Weights of a small mixture-of-experts language model, trained from scratch on English Wikipedia: a shared expert of 64 neurons.
Below are experts of layer 6 (counted from 0) of a mixture-of-experts language model. Rows are named router (the router's row for the expert) and show model dimensions 0-127. Each number is 128 + 32 x the weight over its row's rms, rounded and kept within 0 to 255. Numbers have three digits each.
After each expert's rows: a language model's description of what the expert responds to; "gets" lists some tokens that make up at least twice as much of what it gets as of all text. This comes from a sample of Wikipedia text that the model never trained on. Tokens count by the router's weight.

# expert 38
router:140084152189094121115100148100088153120174133121129143119128064114128128105162151087094112136167100175141156129084156171149145136086175083080079152107169049158092109155086118134077126124099093091078120170115160158149139154121113149175064141126160088130127111130116170098083141052179153164075126144155106120156150173083075085045098118167162154096146141129150102113121127171154145141155
Paragraph breaks before wiki headings, == markers, table row ends, and Latin species-name endings like -ica, -iana in taxonomic lists.
gets: ".\n\n", ".", " |\n", "==", "|", "\n\n"

# expert 20
router:130128152119107120086151130095102167080132114097147134111125103163156154096159175065135107131140132079132194103070060099100146151095134072120100144160114123131119101102134088084105143120109103110111049153068126242139159147123105133118114118113150111159104116075180134105108139134155140190112081087113106184129126153125122122141133118166162200144170161175085069143098113095142203112150
Plural suffixes completing nouns, mostly s, also ers, ies, ions, as in Hubs, hearts, towns, programs, letters.
gets: "s", "ers", "es", "ies", "th", "les"

# expert 57
router:133098137145089072084135163108094141112122120092148111146105091105157142141134146080120122149177129094150209123086115150156132131065158074108114146153158147191105107135122152108085130094129122107070099179064147163142145179143111163187103086181169094129139133114122165143113156100184104196113151141108076133154141143088060124085120096167119160095170119142097081141065074149146176163162
Capital-letter starts of names and title words, often after a hyphen or space, like Bell-Maywood-Cudahy, Anaheim Ducks, Street, Stadium.
gets: " M", " B", " R", " G", " L", " K"

# expert 30
router:151109168158079073088177174111111160075112157106183143104099105142137117149148170114094131147139112115110131133086083135155128116052151107089115158151157085139109089168145127138134128115109105081072082111083194188097139185099067129177090097191196075106139111091131167132121161121160117173083160140118136157176153127117082123063101085145125142104150113140131080149133133157115173158158
The first piece of a capitalized name, often opening a sentence after a comma or preposition, such as Har-old, Gra-ham, H-ull.
gets: " B", " M", " K", " R", " C", " S"

# expert 46
router:155122189127072107100093163119117148120130137130150178114131055157182134118106136106133149111146074107119123127107116124151114156097118110111079149162123098113110083182131120128151192087089099054131118118091179215131107147123149176122109138182177065121107106053129128184166147123159135156071135096121141178143178150089041118142088111126097152085136156113150112168114083175142151133156
Prepositions and sentence-initial connectives in narrative prose, such as in, after, before, during, However, According, Despite.
gets: " in", " In", "In", " after", " to", " on"

# expert 9
router:150112198133126109125150162115097144059154160124144183115148046170119132118170123101121119125164095149139131143082127137124143191095107098117121100108147096141091106139138107139168181112085126083094115126110187127165177205074124151114085117156165083162140096076119164192158141122138114132063100085136144169191164189089111143119094122170151179099111110117135132110100068183140169126138
Verb suffixes and continuation pieces like ed, ing, ated, plus words in set phrases: one or more, as well as, out, up.
gets: "ed", "ing", " well", " out", " more", " up"

# expert 25
router:138078141119083087077163142107106118117119097083195140061120083145122111119146120096129143175146101133118148115120119133126112145099191112142104132159156072173098097160106129110142134153093060081099091093031174153112142139108108134184097109130178048125178110092174151157129144115159123144092169092142141141157145142123078098089129056176109153074132156134102091181102104139122182122153
Opening quotation marks before quoted praise or titles, and capitalized word starts after a pipe or colon, such as The, In, Won, Nominated.
gets: " \"", " The", " A", "The", " '", " S"

# expert 11
router:195133194126105148088117176101092179077121116132159184059129076169153122127149175116129115114136134104101137116127064110203136189100115099084114121111123121141106071149150074134127157136115083085096082146128210163159141170103153143119043103188126081148151112099127133151156151136161168130132129106167148152183153127097106121138120140178147179125196143098116144147116114095116150088128
Common nouns after the or a that usually take of or a fixed phrase, such as by the time, as a result, made up, number, total.
gets: " of", " time", " number", " age", " end", " up"

# expert 48
router:180125169164079085116120149102113161093172162106147179114143122152113152105137125120137064141167115154138172104078122116177185177109103075137096117144148144143082091121111122126165199123112122111113102094100175156103132150062108199115081161133175114136165114094131149140132128116156128151086100139132093153167205173077139139132054125153127212112137123170167130110097089145176187153142
Inflectional and derivational suffixes ending verbs and adjectives, such as -ed, -ing, -ated, -ized, as in bur-ied, germin-ates.
gets: "ed", "ing", "ated", "ate", "ic", "ted"

# expert 54
router:162105148128095081112110186064100116102152118064167125108091099139198110137144136088106142154159115093144190138114134135161135174116161139116123128123180105120108100184101133117104148141069065038112112101093123156120143120097152127176083103155185080113158107086161141122082129084157116159096150099138097156161145145124080082131122109170097209083185127146100152159117105159168170106159
Closing parentheses, quotation marks and brackets after titles or glosses, plus opening parentheses, such as "Camel Hunting", (1975), (Amendment).
gets: ")", " (", "\"", "),", " |", ";"

# expert 62
router:164114165124058072083131167082083179116104155105168177102131075182165137175164172079135121130150140125153169102115114135156115163073125108106113145144180147130100113130138157152131144111092131121090082136121124136139156163120152174190103105177122082154169101122133135138124121098181122189085064090129087156172141146072109075117122065158155161100133138113150092118117039166137173133147
Main verbs and auxiliaries right after a sentence subject, like was, is, has, included, released, created, served.
gets: " was", " is", " were", " had", " has", " are"

# expert 45
router:164161192126049129108092109109083138150181141123122161107082136148115139191151178109130099142161124156107153131095122117149143130120144067087089082144131161101096087127089092126083172145129092109121118170052144141131148139143094190131087129104161116159168128127117199121108112098139169144139127116150155129204175134072109130049075085143112151160098139182078149145128061153177141123133
Inner syllable pieces of proper names and taxonomic words after a capital letter, like P-ris-on, Le-ban-on, Merg-us, D-ast-an.
gets: "al", "on", "ast", "ant", "en", "ond"

# expert 60
router:169099153177112087048095163105091140126163148096178150081108064141162126125161116105071128151182144147152147109102102149204136145095119114079092168105203112129087090142160163092114147137108108102132107133101182136155162129093106196124074121157138108177153097071162131142161128122178135157088123115128104171156179191098115116074092117154161118092125118121153123124052090142124137142141
Function words following a verb or noun mid-sentence, mainly the, in, a, to, across, throughout, as in safeguard the heritage.
gets: " the", " in", " a", " to", " on", " for"

# expert 34
router:169108148126115100050117169090099144092151146067166115155074097124192133133134147051078120163167108101142193101111150146142147166104175106131107121145175119139112119173095122099089164122088090096101136165100108162135146119127158162190083126159156100142140130110145147138098117118195132182096126134112074147160172155106078110091114108127128167088198133110076137149076070156144171127180
Opening parentheses, commas, pipes and line breaks right after a person, team or place name, such as "Thibaut Pinot (FRA)" or "Trinityville, Georgia".
gets: " (", " |", ",", "\n", ";", " |\n"

# expert 49
router:141114150125089117071104116128084147118137093104165141073101089174126087156176145058133158159140081084124140109105190174123140172092119104056070149139136087115099093111132159151120202137092086070119115150115126145120138174105143156154098119174178107122173124121159114158114113112147140136129107103195134161159164160103067066129121121169092138128115133143130080186098093147110190059168
First lowercase letter of a word after a space, especially website addresses after "Website:" such as http, plus finishing, shooting.
gets: " c", " d", " p", " t", " m", " n"

# expert 2
router:164111161167098073069161159082140160147170101091152134091071117123143125154123120123084142131160116103168189104098092153124169157094145104101078121137173137163107092155131131085153149098091128118131123136066155191137166151126148185163105081178121126165135058091130167124128152151138173169094120096100088158150146142088076120098133102194133155067139134109082106148051059135125157122147
Function words and word pieces inside titles of songs, albums, shows and organizations, such as the, to, at in Break the Spell.
gets: "'s", " of", " the", " in", " for", "ers"